python train.py --num_hidden_layers=8 --d_shared_expert=0 --hidden_act="tanh_gelu" --balance_loss=0.00289 --init_std_router=0.0116 --norm="rmsnorm" --beta1=0.95 --beta2=0.95
Below are experts of layer 4 (counted from 0) of a mixture-of-experts language model. Rows are named router (the router's row for the expert), up (a neuron's input weights, with its number), down (a neuron's output weights, with its number) and show model dimensions 0-255. Each number is 50 + 10 x the weight over its row's rms, rounded and kept within 0 to 99.
After each expert's rows: a language model's description of what the expert responds to. This comes from a sample of Wikipedia text that the model never trained on.

# expert 13
router:55 51 53 54 51 55 57 36 44 72 60 58 59 40 37 52 59 54 34 44 62 42 64 53 38 50 64 51 40 43 59 46 36 34 43 36 39 27 35 37 37 39 32 57 61 62 65 65 62 32 30 45 51 43 44 42 41 61 50 63 47 61 58 44 45 42 57 49 36 45 54 55 55 47 49 48 58 34 38 57 50 46 53 67 52 34 48 61 32 41 41 43 47 51 46 53 53 28 55 35 64 42 42 60 52 45 36 49 59 45 46 36 54 44 54 66 39 47 45 50 41 43 43 57 50 40 48 62 57 61 72 64 38 47 41 61 55 43 48 40 44 51 51 56 60 49 50 58 34 51 42 45 49 50 52 54 37 44 33 45 50 53 56 46 46 53 61 47 55 55 35 79 74 53 52 30 63 32 53 41 71 59 58 69 45 41 60 57 58 48 46 41 48 49 34 55 40 29 57 44 53 59 29 38 42 55 42 65 63 40 53 52 58 42 54 60 73 43 29 34 45 45 42 42 59 59 47 36 43 60 38 59 63 53 49 59 36 39 62 52 43 51 55 49 64 41 54 57 60 51 37 63 45 44 44 66
up4:59 56 56 45 50 46 47 64 50 50 68 41 56 66 25 54 28 50 40 32 52 35 58 42 48 36 35 21 58 62 48 67 58 50 60 70 61 65 52 32 56 60 75 53 41 49 48 46 63 36 61 48 62 37 64 43 42 60 49 43 45 57 46 58 62 60 49 61 63 41 64 35 36 58 52 57 28 57 60 49 40 36 65 47 56 51 35 41 62 50 61 54 54 40 55 50 60 53 49 46 62 54 33 49 43 46 31 48 36 52 61 57 73 42 45 37 61 41 58 50 49 32 50 40 51 46 54 38 35 33 12 60 63 48 57 58 42 58 53 57 42 56 44 40 47 51 41 53 51 50 61 44 51 50 57 42 52 63 54 44 53 46 52 65 56 36 44 65 52 41 39 44 50 61 49 59 46 48 38 51 64 73 57 42 53 44 51 52 41 51 44 46 48 57 46 52 52 44 66 51 39 43 69 42 41 47 64 40 44 43 38 63 53 47 51 61 58 63 43 44 66 63 60 48 57 50 49 32 40 41 46 48 55 49 55 48 58 50 44 39 55 38 31 48 46 30 38 44 47 54 47 59 37 40 50 48
down4:59 49 47 43 26 37 61 67 61 55 40 62 56 48 46 43 46 47 43 54 50 67 45 56 54 50 60 55 31 48 35 58 55 52 28 47 39 46 53 56 55 54 66 55 49 52 51 54 51 41 43 42 48 52 54 59 40 53 35 34 64 59 53 45 36 59 60 52 41 44 43 31 58 64 63 47 39 55 58 33 46 58 61 39 66 66 60 47 52 46 47 33 45 66 63 53 54 57 49 50 55 50 39 48 49 34 68 46 50 69 43 43 43 34 49 63 50 55 62 60 54 33 54 55 33 72 54 50 42 66 56 69 70 61 59 64 48 64 58 56 41 43 60 58 46 57 39 54 52 41 39 41 50 55 38 52 56 65 49 70 51 36 41 50 42 47 47 50 47 53 54 48 38 35 69 54 36 61 38 65 61 41 52 56 39 49 35 59 48 46 46 38 49 64 38 62 60 52 64 40 39 38 48 34 51 46 58 52 50 48 57 53 56 53 32 73 43 64 57 44 61 40 68 75 45 66 52 53 52 51 34 56 50 71 51 55 63 55 40 66 43 64 44 37 32 65 64 37 57 54 45 53 50 53 60 32
First pieces of government, military and social-policy words, such as res-erve, Soc-ial, Mayor-C-ouncil, U.S., Battalion, intelligence ag-encies.

# expert 36
router:41 67 64 42 44 48 55 52 51 54 35 50 50 57 57 57 43 41 59 70 45 41 49 49 53 41 37 40 44 56 50 41 70 41 47 54 59 72 74 65 65 50 32 36 48 33 50 58 41 41 31 54 62 45 46 36 43 45 40 50 70 45 47 42 43 27 34 48 53 58 47 60 40 50 53 34 59 54 50 63 52 48 57 53 43 47 61 35 62 50 61 79 49 50 51 55 44 55 52 53 46 53 62 56 53 64 55 72 20 60 49 61 42 45 68 52 56 61 38 46 72 40 46 64 26 61 49 67 42 55 53 34 51 60 67 43 43 42 57 40 41 52 47 49 58 52 48 55 55 43 59 44 65 59 52 39 68 58 54 58 33 44 43 45 41 46 41 41 50 61 50 43 41 53 33 45 61 52 41 45 42 59 48 64 59 47 40 43 35 35 52 43 52 30 54 49 53 59 67 45 55 45 50 43 35 44 53 52 39 49 67 55 43 59 64 38 37 49 55 71 52 50 41 46 53 55 48 54 32 44 56 43 44 47 47 48 48 69 30 53 39 51 62 37 38 53 64 47 47 25 55 45 44 45 52 60
up2:58 46 62 55 45 72 67 69 54 39 42 56 78 56 53 57 69 55 49 26 46 35 45 41 56 47 44 43 44 59 41 48 42 34 52 45 51 43 55 58 44 67 61 43 33 49 53 56 61 56 59 50 44 51 53 46 52 45 58 44 41 45 50 54 62 48 58 51 40 72 45 46 43 48 52 50 71 49 53 51 42 29 47 46 48 48 51 34 48 47 58 61 50 44 57 50 66 40 84 48 68 48 50 45 36 39 59 38 46 65 53 48 48 65 36 57 45 49 65 63 51 38 50 57 42 38 66 54 45 51 54 54 43 46 49 52 45 39 39 46 44 47 55 71 75 63 55 61 31 34 46 44 19 62 56 61 47 38 38 63 54 55 66 50 36 49 61 53 50 42 61 65 52 47 42 54 45 50 72 55 52 54 47 40 62 31 50 25 59 48 39 56 46 49 38 45 40 38 49 44 63 57 39 51 79 43 49 48 49 51 39 55 59 49 47 48 47 54 60 44 35 44 67 50 61 42 29 54 51 45 51 44 37 57 44 49 70 39 50 63 45 41 60 51 49 32 45 46 66 59 61 46 65 56 46 48
down2:52 41 41 52 54 53 54 51 60 55 34 38 58 47 58 60 47 38 40 48 54 53 72 58 45 41 46 43 52 44 49 41 61 44 56 59 45 50 64 40 37 42 38 61 66 39 51 52 46 35 42 54 51 37 54 37 43 59 47 40 52 46 58 57 61 51 31 56 38 51 62 54 49 57 45 35 48 34 62 52 30 57 47 63 47 45 52 64 57 32 37 41 53 47 56 56 57 52 45 38 47 56 32 59 50 63 45 37 25 47 54 51 63 53 71 48 48 70 56 37 48 50 45 51 63 42 56 52 62 62 57 35 61 47 63 54 47 26 60 35 46 55 46 51 52 52 35 49 65 40 53 63 67 53 40 25 61 49 59 56 63 86 59 41 38 57 73 49 42 37 40 35 49 36 33 47 46 39 75 39 61 54 59 50 51 38 47 61 59 53 48 56 52 48 47 38 47 50 65 53 48 49 51 51 45 57 48 53 58 35 44 51 60 66 40 21 60 34 44 54 53 58 60 37 42 57 37 67 38 62 48 52 44 63 52 63 34 42 49 41 56 72 66 51 59 50 47 50 53 49 60 52 56 55 47 62
Word pieces inside names after a capital initial, like No-or, L-ear, Psychro-f-lexus, plus first names like Alex, Mark, Rob.

# expert 49
router:45 68 59 57 32 40 62 55 40 53 28 54 60 47 39 64 41 28 54 37 57 37 61 46 40 57 49 48 52 50 45 44 53 45 42 72 62 41 62 38 61 54 43 36 37 60 55 59 66 38 38 56 64 59 51 42 54 39 32 54 48 52 36 39 47 34 35 62 47 39 39 55 48 59 60 37 56 68 45 72 34 45 55 59 53 48 54 32 50 48 52 54 50 60 34 66 57 55 55 58 49 37 65 66 60 68 65 63 35 68 45 52 43 50 51 34 56 48 64 39 63 34 38 65 50 53 40 53 49 63 43 39 45 65 40 41 39 53 61 45 56 43 49 38 60 40 52 60 46 50 66 53 52 48 37 55 50 63 55 42 54 32 52 57 60 60 43 44 59 61 50 48 40 67 34 56 63 43 53 37 55 51 67 55 55 52 39 44 35 34 56 43 54 45 47 45 52 52 44 31 64 40 56 62 50 41 51 47 39 62 52 65 31 66 48 49 36 39 37 71 39 43 56 47 59 52 67 36 52 53 58 48 48 38 53 51 61 65 59 47 27 42 54 47 55 59 63 51 63 55 41 46 55 64 49 61
up2:59 61 59 46 43 70 50 42 52 51 47 58 67 44 70 50 36 56 46 46 53 40 52 53 50 53 52 42 35 37 48 31 48 65 73 45 40 63 62 56 49 58 39 68 42 45 55 52 55 50 58 44 34 54 38 64 70 46 59 57 45 55 50 65 63 39 66 43 35 63 52 59 34 65 62 42 53 33 50 58 47 50 47 51 56 35 37 64 58 63 44 53 66 49 48 45 36 44 59 39 54 39 30 62 41 53 48 42 62 59 54 53 74 54 35 61 52 63 53 39 44 61 34 54 51 49 30 56 47 40 46 57 57 46 58 43 48 48 48 48 56 44 52 57 44 61 43 45 55 40 41 43 49 50 32 46 64 62 37 56 59 63 36 55 54 35 47 50 36 66 52 50 55 43 31 46 51 37 49 44 59 50 63 45 43 50 66 67 39 51 48 47 48 63 44 37 41 52 43 63 49 30 31 56 46 61 52 45 54 47 57 54 73 52 44 56 56 50 59 49 62 45 63 55 31 46 43 49 64 61 62 46 36 64 53 61 45 38 42 51 50 61 54 65 62 60 32 69 47 65 30 79 41 38 63 51
down2:41 57 38 59 36 32 59 71 47 31 40 46 36 84 58 37 53 46 61 57 62 56 41 44 43 45 50 54 47 63 56 71 39 43 42 53 59 36 69 64 30 46 60 56 52 29 64 45 58 40 58 44 50 55 54 48 53 41 58 30 50 50 52 34 58 50 50 54 62 40 58 54 36 47 57 49 53 63 48 45 57 44 55 48 35 41 45 40 49 47 44 58 37 41 34 40 49 79 41 50 58 61 40 58 39 49 49 48 63 57 63 53 58 40 43 62 46 59 56 58 38 45 42 46 60 46 56 43 74 54 52 60 38 53 38 55 65 53 51 62 39 42 63 62 48 37 50 39 43 47 57 52 43 54 52 59 52 51 45 42 48 46 39 40 51 67 57 34 46 60 51 32 38 43 48 58 61 45 48 55 42 66 53 47 63 49 34 56 49 39 53 51 49 36 56 46 67 49 77 52 45 54 63 40 46 33 62 42 52 69 49 54 54 64 34 64 43 75 64 56 52 35 52 57 37 60 51 41 50 53 67 68 38 66 50 36 62 61 47 48 51 50 49 31 48 47 39 56 53 47 49 44 71 51 56 63
Pieces inside personal names and surnames after a capital, in sports tables and biographies, such as B-is-ping, M-c-Donald, B-ann-ister.

# expert 38
router:62 33 47 36 42 68 30 35 57 45 60 52 40 39 55 46 54 43 40 46 58 34 55 46 58 57 32 54 54 39 37 42 64 48 39 62 53 32 37 49 58 50 56 31 47 50 45 51 48 60 46 53 42 38 54 32 55 49 65 45 36 38 50 63 57 36 42 46 51 50 48 45 59 50 29 58 55 54 46 41 41 41 50 34 67 53 49 36 36 47 52 68 48 46 55 56 32 39 57 53 52 45 47 48 58 45 42 47 51 42 52 45 46 40 61 42 56 57 35 37 43 58 67 48 42 59 66 29 47 38 38 31 41 37 44 50 65 57 47 53 62 61 60 56 43 37 35 58 46 53 64 54 54 45 41 49 58 60 49 60 63 53 33 57 52 56 54 53 37 38 47 60 56 39 50 61 38 62 71 74 49 43 48 40 26 57 42 56 62 56 48 66 52 63 50 48 36 60 55 61 43 51 67 43 38 43 61 39 58 43 44 53 48 35 63 67 53 39 58 64 49 68 71 43 62 36 64 42 66 54 33 46 70 55 50 36 66 42 66 42 58 48 35 43 47 53 37 55 37 60 52 59 64 60 51 52
up2:50 58 32 55 50 20 61 61 33 74 64 38 63 52 62 48 34 35 46 52 20 58 60 44 68 50 57 43 48 35 53 48 41 52 61 45 44 63 44 54 56 44 51 67 61 47 48 50 40 58 45 63 48 46 44 67 65 27 41 52 40 48 51 69 42 40 45 40 60 54 37 47 48 51 44 37 43 46 43 39 52 66 37 40 55 56 59 41 75 45 53 40 34 51 40 64 66 42 54 54 43 47 46 64 50 62 50 34 44 46 53 44 43 55 38 56 60 54 64 43 42 64 52 51 46 66 66 52 46 48 56 58 52 59 41 40 43 64 62 56 45 58 60 49 46 58 59 43 58 37 37 65 46 63 60 48 62 48 37 53 47 45 60 72 40 60 43 55 56 44 37 34 61 47 69 62 51 51 52 68 52 43 39 36 57 54 66 41 46 44 50 52 54 46 53 45 67 50 42 43 72 42 46 46 55 64 46 51 62 52 62 46 64 59 58 63 40 38 52 46 62 43 55 52 62 57 49 41 45 54 60 51 41 43 43 35 52 57 52 66 43 24 43 56 49 63 79 47 59 52 40 37 51 56 48 54
down2:56 64 74 61 60 33 66 43 47 57 47 39 63 51 36 44 34 44 60 57 44 43 44 52 53 39 59 56 52 53 68 56 51 41 59 47 40 53 38 56 64 41 47 70 44 51 62 45 48 55 50 44 55 57 61 70 50 34 55 52 42 56 51 65 51 45 52 57 54 45 43 45 43 46 49 33 59 64 41 50 55 50 45 46 41 41 45 60 64 51 63 51 55 52 60 48 50 41 49 32 87 50 49 45 54 67 67 61 39 37 39 34 59 51 40 62 67 53 61 61 39 50 42 63 66 23 56 44 53 55 45 54 37 49 42 63 55 39 52 33 49 56 49 50 48 61 65 50 71 48 46 57 40 36 56 59 64 47 43 34 33 60 70 53 59 63 45 58 65 39 59 45 30 56 46 50 42 57 62 56 62 53 30 74 71 49 50 55 45 52 62 45 42 50 52 60 63 36 44 54 43 53 27 56 45 54 53 51 46 45 55 61 59 53 64 50 64 44 48 41 59 44 55 42 40 48 34 53 48 32 50 49 32 52 37 45 46 52 50 69 49 40 40 64 63 54 56 62 63 68 43 37 51 48 66 48
Prepositions introducing places, times or origins in biographies, such as in, at, from, during, as in "University of Illinois at".

# expert 18
router:54 43 53 59 58 42 46 56 51 60 57 48 38 52 66 44 39 43 58 59 47 62 32 45 49 45 51 39 61 39 45 47 62 36 52 38 41 74 55 53 56 56 34 56 60 46 46 39 29 57 38 54 59 49 31 48 37 50 48 38 63 53 60 43 74 55 46 36 51 47 46 39 44 46 20 58 52 45 37 48 62 47 57 54 56 56 40 55 51 57 31 48 64 38 44 47 50 57 49 57 38 58 53 59 46 47 52 70 56 44 58 57 77 49 29 58 68 53 40 48 44 60 39 65 45 46 41 68 67 52 44 54 69 59 53 45 47 48 49 51 57 50 50 67 44 62 47 40 49 43 38 27 45 57 64 52 40 43 25 51 41 61 41 37 62 37 54 54 48 53 69 50 33 51 53 47 46 41 35 75 54 38 37 53 43 53 46 38 66 40 54 60 50 38 52 53 53 47 36 61 44 62 27 61 50 54 34 55 57 49 60 24 68 48 69 57 50 48 59 49 59 36 52 61 31 51 37 53 44 60 55 47 37 42 39 49 46 45 41 38 52 54 56 58 68 47 36 46 52 56 53 64 40 51 48 57
up0:49 50 36 52 46 46 47 45 47 30 38 35 53 48 40 43 66 52 49 46 43 63 53 58 53 59 47 55 39 54 38 61 68 48 54 67 52 43 69 68 51 45 59 63 39 39 53 48 43 54 28 59 49 39 46 35 30 34 31 71 50 31 42 71 47 32 72 52 55 48 43 49 55 49 44 38 51 44 68 46 39 60 68 45 62 39 52 65 58 52 40 56 48 60 61 49 55 54 39 54 61 40 42 72 52 51 58 36 52 46 61 29 56 43 58 48 36 50 70 39 52 44 52 41 46 57 29 34 28 72 58 55 37 37 59 44 48 37 46 67 51 42 45 67 50 53 51 45 44 55 52 54 43 47 43 45 74 64 55 56 58 42 61 39 56 62 35 55 52 65 58 71 43 51 47 60 36 47 44 55 57 60 53 36 68 56 46 40 39 50 51 50 43 53 34 65 58 67 51 30 43 53 43 39 67 56 65 48 41 57 45 52 53 50 31 53 47 58 54 60 59 54 52 38 63 42 61 48 30 44 40 41 52 47 49 45 55 44 46 65 50 55 65 48 53 51 60 51 59 61 60 41 48 54 49 61
down0:62 44 33 39 42 58 54 49 33 49 57 60 50 51 36 40 62 39 63 50 47 52 55 71 38 51 47 53 32 48 47 55 43 36 56 58 49 53 51 53 51 64 47 53 56 66 73 59 52 32 54 44 47 61 41 55 47 34 33 48 71 57 46 50 49 59 42 46 44 52 38 43 42 52 49 57 47 54 61 64 55 42 52 47 46 47 61 34 39 31 28 51 37 53 43 57 46 41 46 41 68 43 62 44 42 53 66 48 48 45 50 45 67 31 65 58 73 57 73 66 41 65 54 53 44 41 55 61 51 49 53 44 28 54 27 62 50 56 67 45 56 35 56 46 50 63 33 43 31 44 72 60 55 48 54 55 63 48 42 46 59 50 35 55 60 42 51 62 56 44 61 65 55 64 55 67 62 49 33 44 68 64 52 67 55 50 45 40 55 51 49 44 70 51 35 58 46 54 61 44 57 71 68 53 69 47 53 51 51 50 53 43 57 36 52 61 53 48 55 68 39 42 44 77 71 52 59 34 54 64 53 50 48 63 53 51 46 50 38 39 64 51 48 50 55 54 58 56 52 38 60 61 52 41 44 56
Nouns or final word pieces ending a term in credits, tables and track lists, such as edition, role, download, process, Discord.

# expert 23
router:63 42 45 69 63 68 33 45 55 45 63 62 32 42 35 50 46 39 41 27 29 61 17 44 48 43 59 52 66 59 33 51 52 47 62 49 60 59 42 31 35 46 70 44 65 54 39 48 52 61 70 59 43 66 44 52 55 53 59 62 40 43 38 46 58 43 62 49 47 46 34 34 44 48 53 47 42 59 63 33 36 58 51 36 53 52 65 45 28 57 53 57 36 46 69 31 54 51 58 53 38 54 54 47 31 56 52 35 61 52 35 34 61 47 44 56 57 57 51 58 54 57 55 61 63 50 53 48 58 49 53 29 53 56 40 55 56 51 43 49 57 55 48 62 75 38 42 40 53 40 49 51 48 55 61 44 58 56 61 52 46 61 42 49 53 45 45 54 52 33 49 50 39 37 60 39 49 42 46 43 55 47 54 40 45 47 44 52 40 39 54 70 61 40 65 52 39 63 56 55 51 43 68 45 44 63 61 66 52 31 37 41 46 48 50 58 51 40 47 68 51 56 59 66 56 46 58 66 57 34 43 38 31 55 35 52 54 46 54 46 61 61 38 63 45 47 56 57 42 63 50 54 62 41 44 38
up2:51 41 48 57 55 56 63 39 28 56 32 69 57 46 58 19 66 74 54 54 59 48 56 47 36 71 50 56 56 33 51 52 57 56 33 52 58 58 55 45 44 60 53 35 44 60 45 50 57 65 34 58 50 54 42 67 52 49 40 32 58 52 56 49 45 51 53 49 59 36 59 49 51 45 39 59 42 40 56 49 62 35 47 49 62 63 61 48 57 26 48 38 39 44 50 56 50 43 59 57 47 60 51 52 43 59 66 57 58 42 54 66 44 51 46 50 53 52 39 52 56 50 36 51 49 46 51 40 59 25 69 45 62 39 34 56 34 54 64 59 50 48 48 62 50 57 50 59 60 65 59 54 63 43 58 30 36 52 46 21 61 52 49 65 51 58 29 66 54 68 52 38 45 57 26 77 56 34 38 52 46 50 54 63 42 55 59 61 41 53 58 57 56 40 42 36 55 50 42 51 66 61 48 61 51 34 40 57 35 49 56 51 45 39 42 62 46 66 34 57 45 59 64 48 50 47 53 42 52 69 57 44 42 38 52 41 39 41 55 54 46 55 59 54 34 49 47 57 49 64 51 40 66 62 45 41
down2:53 26 59 48 47 70 54 50 56 31 59 53 50 45 44 52 46 43 44 67 51 36 61 52 62 48 48 72 37 51 50 55 57 51 41 47 48 53 57 61 57 56 50 49 53 55 45 50 62 54 55 60 50 55 51 49 43 50 45 47 52 42 54 41 39 60 50 43 56 43 72 49 58 35 41 62 39 61 43 32 55 44 46 67 58 51 25 73 55 64 53 46 42 55 60 35 44 38 48 64 59 39 27 44 67 43 38 76 50 53 53 57 57 66 46 55 43 51 61 54 53 54 55 28 48 57 67 68 32 57 46 42 44 63 60 35 47 64 50 42 45 61 41 63 60 51 59 53 53 52 38 59 46 62 44 67 59 47 54 41 36 33 61 43 49 53 61 47 55 45 55 49 53 41 53 43 37 63 64 35 61 30 55 36 48 44 50 60 32 47 54 50 49 35 37 30 41 53 34 46 48 35 34 55 56 33 38 41 46 38 48 62 66 62 48 49 59 46 66 46 41 49 47 62 54 41 64 62 31 50 52 54 59 38 74 63 57 49 38 52 27 45 51 56 56 55 36 35 47 40 53 54 49 41 32 62
Commas, "and", semicolons and table pipes that separate list items, names and places, such as Sarasota, FL or Israel, Judah.

# expert 40
router:66 43 53 36 49 51 51 80 39 42 38 72 50 51 45 38 58 36 59 60 39 44 56 57 48 53 61 58 64 55 49 40 48 53 52 64 64 54 68 49 62 61 68 41 48 43 43 41 42 56 42 50 45 40 29 48 42 72 44 45 68 44 37 55 48 66 47 46 74 42 46 55 58 49 42 49 46 55 57 58 33 50 49 58 63 71 50 41 53 57 58 65 45 38 35 70 77 58 49 40 48 65 69 38 59 38 64 72 39 51 48 60 47 55 53 53 55 46 39 40 67 37 55 62 42 53 59 35 37 46 43 46 53 63 53 40 41 39 44 54 50 39 49 59 45 54 63 54 50 60 43 49 59 57 58 42 54 51 51 50 32 46 48 50 55 42 47 53 53 58 47 70 45 35 41 42 49 55 45 61 59 61 51 39 55 66 40 41 41 43 60 72 56 52 34 63 70 46 58 29 40 49 40 59 55 45 44 59 46 66 67 51 47 45 67 32 48 49 47 54 31 51 54 56 54 33 37 67 52 48 49 55 50 54 44 49 71 43 51 44 39 33 68 51 39 39 58 53 54 52 60 36 48 57 62 53
up0:46 64 48 55 45 32 49 48 56 41 65 34 59 36 52 63 53 44 49 57 44 37 51 50 58 33 64 44 39 60 44 63 50 38 42 36 55 43 53 44 53 33 27 45 59 72 66 46 44 50 87 50 46 59 58 74 60 65 55 22 49 48 49 59 55 53 43 52 49 40 67 47 60 59 66 51 41 54 60 65 58 27 52 42 65 39 50 44 53 50 63 70 50 56 43 53 60 36 48 63 51 52 56 40 56 48 46 51 49 57 38 50 53 54 55 53 46 31 58 68 34 49 44 58 55 66 45 34 37 50 61 46 41 55 56 53 46 39 58 58 60 65 46 50 45 39 47 55 31 63 43 45 36 50 37 62 41 58 33 55 67 37 50 51 53 53 43 44 49 50 52 45 54 42 41 41 40 50 54 63 47 42 45 38 66 34 49 65 47 35 43 49 44 51 57 50 44 43 49 50 52 60 61 63 51 34 55 50 52 41 66 45 65 35 23 52 55 58 68 50 50 64 55 50 51 39 33 69 46 42 48 51 49 51 31 62 52 45 62 41 62 65 52 58 67 60 55 69 44 65 55 51 49 54 56 39
down0:46 50 43 67 54 45 65 70 50 44 60 35 38 61 52 51 50 51 37 43 43 61 41 66 45 52 59 60 57 42 60 56 74 57 49 45 39 64 61 62 60 61 72 56 28 41 50 56 44 54 49 54 53 42 52 49 58 64 37 47 62 58 46 41 63 40 46 33 55 58 55 26 56 41 44 47 43 37 60 57 54 51 41 37 48 38 47 50 64 51 57 55 51 66 58 49 38 65 65 33 44 43 60 52 52 50 57 62 72 44 62 48 59 59 58 51 61 71 60 37 54 71 51 44 32 51 45 66 65 51 51 71 72 48 46 56 46 56 38 64 57 54 39 50 55 56 45 58 55 42 47 41 35 41 60 33 60 36 45 51 40 57 41 54 56 40 37 54 45 42 43 46 39 40 43 43 50 55 44 52 51 46 35 63 45 38 38 58 51 29 26 61 34 38 47 38 47 43 64 61 47 44 61 45 33 49 36 48 43 54 62 38 53 43 56 64 52 56 45 39 63 38 49 46 42 58 70 52 45 50 58 44 32 72 38 42 48 43 41 47 50 49 49 63 58 51 40 64 37 55 68 52 54 65 68 57
Digits in coordinate minutes and large numbers (45°18′, 705,119), plus mid-word suffix pieces like ent, ed, al in names.

# expert 5
router:53 34 45 39 33 47 54 65 62 48 43 48 45 55 59 39 55 66 56 54 58 56 62 51 35 61 37 40 41 41 43 47 52 33 40 54 38 44 48 52 58 53 58 38 27 62 55 40 55 56 46 44 31 34 61 35 57 60 60 43 57 44 44 56 61 44 32 42 54 55 66 60 59 44 60 56 50 62 36 56 49 46 51 39 56 48 43 43 37 59 52 64 51 43 43 53 28 48 50 59 46 51 40 50 51 33 40 54 56 53 52 51 47 64 53 41 40 58 45 44 62 51 61 42 30 60 68 39 63 48 50 49 51 42 54 33 52 25 40 60 72 56 45 63 44 43 36 41 28 54 49 46 39 42 52 49 52 46 51 42 53 56 42 66 36 59 63 43 34 39 40 62 57 44 48 52 51 69 54 69 53 45 57 42 34 54 49 50 48 58 47 67 61 36 56 45 47 64 45 68 41 50 61 65 38 38 52 40 60 56 51 38 42 39 27 51 52 39 65 48 39 66 53 48 53 36 57 48 59 48 42 55 59 47 62 42 64 39 75 17 51 68 51 48 49 51 35 44 66 59 44 48 65 65 40 38
up3:62 66 63 37 53 65 52 57 59 71 60 53 63 62 41 71 37 42 62 49 52 49 46 36 41 34 54 46 60 69 56 41 45 49 49 59 53 51 57 42 53 50 38 46 55 13 44 53 59 63 47 46 49 42 39 47 38 61 35 49 64 45 39 42 54 73 41 49 68 54 56 55 40 68 42 56 62 46 51 23 51 48 57 37 45 47 60 58 42 43 54 50 57 55 46 47 79 44 50 47 60 41 56 41 52 48 37 52 59 39 56 51 55 67 34 56 48 62 49 58 59 56 41 46 46 53 42 56 43 48 76 56 53 63 57 37 49 30 46 60 41 47 39 41 42 61 59 55 49 59 45 48 52 67 44 45 56 38 49 36 32 54 51 56 46 61 36 59 50 53 46 55 64 34 66 57 42 44 58 49 56 55 44 45 26 67 36 64 60 34 38 33 46 43 64 39 41 51 52 55 55 46 42 58 58 48 48 60 41 66 50 38 35 73 51 40 63 63 49 49 58 46 48 54 39 60 42 60 46 76 39 51 40 38 47 36 47 53 41 56 51 51 53 54 56 64 41 62 48 61 65 51 38 42 46 57
down3:49 47 67 50 62 50 57 45 34 55 45 36 59 51 51 54 60 59 45 29 56 61 50 52 33 33 74 61 41 27 41 61 57 42 48 62 55 44 64 44 53 52 53 34 49 61 68 42 45 38 44 47 57 61 50 28 51 56 34 48 54 57 51 53 54 53 39 51 38 44 57 33 53 65 46 57 59 47 42 52 45 52 54 37 47 48 49 50 35 44 47 48 64 50 50 48 62 48 40 42 59 34 62 41 46 43 59 58 64 69 43 41 47 61 41 57 56 50 54 38 36 53 48 46 51 43 55 46 46 48 48 60 49 55 44 31 57 62 65 77 60 47 43 49 56 21 43 47 34 49 57 31 42 61 61 57 58 46 62 63 51 61 52 47 45 44 54 48 45 47 50 37 51 36 48 53 38 48 52 55 46 53 54 60 47 49 57 55 58 42 38 31 60 43 54 47 47 42 43 60 65 41 30 20 52 60 49 64 70 45 49 29 37 50 30 44 41 53 36 33 46 35 25 41 58 58 53 59 64 57 53 41 40 41 30 69 58 43 31 43 42 65 45 41 33 62 46 50 43 48 43 65 59 46 36 48
Prepositions like of, in, for, under, during, after, often in sports results and tables, as in Round of 16, end of the war.

# expert 37
router:45 57 51 37 40 54 59 60 35 46 36 67 54 49 51 58 64 57 39 50 57 53 70 64 33 52 46 51 33 48 51 43 55 50 33 42 46 36 35 63 37 57 56 61 37 54 53 63 69 51 52 38 56 51 65 53 52 53 36 47 37 64 53 54 53 50 30 63 49 60 64 48 59 41 54 46 60 54 54 62 52 47 48 43 45 37 65 49 51 50 52 50 50 39 31 54 45 54 51 68 53 66 49 74 39 56 43 57 37 59 37 61 50 62 44 56 36 49 58 41 68 58 36 37 45 57 57 29 57 31 52 59 57 47 52 32 34 42 53 36 45 62 42 36 51 39 51 48 36 54 64 48 33 45 41 45 45 51 51 47 67 43 40 49 54 69 59 30 60 56 43 39 51 61 39 52 57 53 40 36 41 44 54 66 46 57 52 45 36 34 44 39 45 57 47 54 52 43 45 38 56 38 31 44 53 84 59 47 61 58 68 56 37 50 53 39 52 41 55 53 55 60 44 44 46 40 44 37 42 61 36 51 42 43 62 65 52 65 58 35 34 58 63 33 62 63 65 54 72 51 41 61 51 50 49 41
up2:58 42 55 63 51 44 63 42 39 49 56 37 49 57 52 57 59 36 61 50 41 49 53 38 60 43 49 59 48 53 45 40 64 52 53 74 53 59 42 60 64 47 47 38 38 47 62 64 43 56 58 53 49 57 31 50 82 61 51 45 57 38 33 59 45 63 69 64 45 45 51 56 51 55 64 51 58 52 42 67 30 63 33 68 48 55 55 34 43 37 42 51 55 54 64 62 55 49 47 50 45 43 25 53 59 61 28 57 65 58 50 53 50 48 41 47 41 50 46 53 65 35 43 46 46 58 46 52 47 49 48 42 45 26 52 49 79 38 48 68 45 67 45 33 36 61 50 66 60 46 44 72 56 57 49 48 34 51 39 44 51 51 52 58 47 56 58 60 54 60 51 57 44 50 39 42 46 55 61 55 64 53 51 67 29 42 50 53 46 33 47 48 58 50 47 38 29 41 52 47 45 56 40 63 65 44 57 71 51 51 64 57 40 55 53 46 47 59 59 65 35 71 62 50 52 57 51 50 38 51 43 71 40 36 38 35 46 59 56 53 60 51 56 37 36 54 53 63 27 47 61 39 55 43 53 47
down2:45 42 54 31 60 52 44 62 62 49 29 27 55 62 51 50 41 56 39 61 54 46 44 33 45 55 35 41 61 47 51 44 59 50 45 50 63 53 49 79 58 39 47 47 66 50 47 69 22 67 34 54 53 35 44 51 45 52 45 55 66 43 47 45 66 60 46 41 63 49 71 34 78 44 44 37 34 55 39 46 78 69 52 46 52 47 50 53 59 55 63 64 36 56 65 56 56 57 51 34 59 37 47 59 45 35 39 61 54 61 47 43 56 47 42 59 44 44 60 58 57 54 55 67 36 52 50 36 69 47 56 48 61 46 47 52 57 34 41 55 38 53 62 48 53 49 51 41 36 59 51 46 52 54 41 47 47 42 48 47 54 48 65 48 39 53 69 52 40 39 27 42 39 65 66 47 53 58 51 50 43 56 48 46 54 46 59 49 63 44 49 39 38 40 56 48 57 65 48 48 50 33 57 50 61 48 53 44 51 38 52 65 64 61 56 56 62 60 45 37 50 68 38 41 40 43 54 38 52 52 53 46 46 71 25 71 51 60 55 50 45 67 55 58 48 49 39 49 52 56 66 41 53 34 33 54
Middle or end pieces of verbs and adjectives after a short onset, such as f-ed, rel-uct-ant, f-iled, plus due, according, After.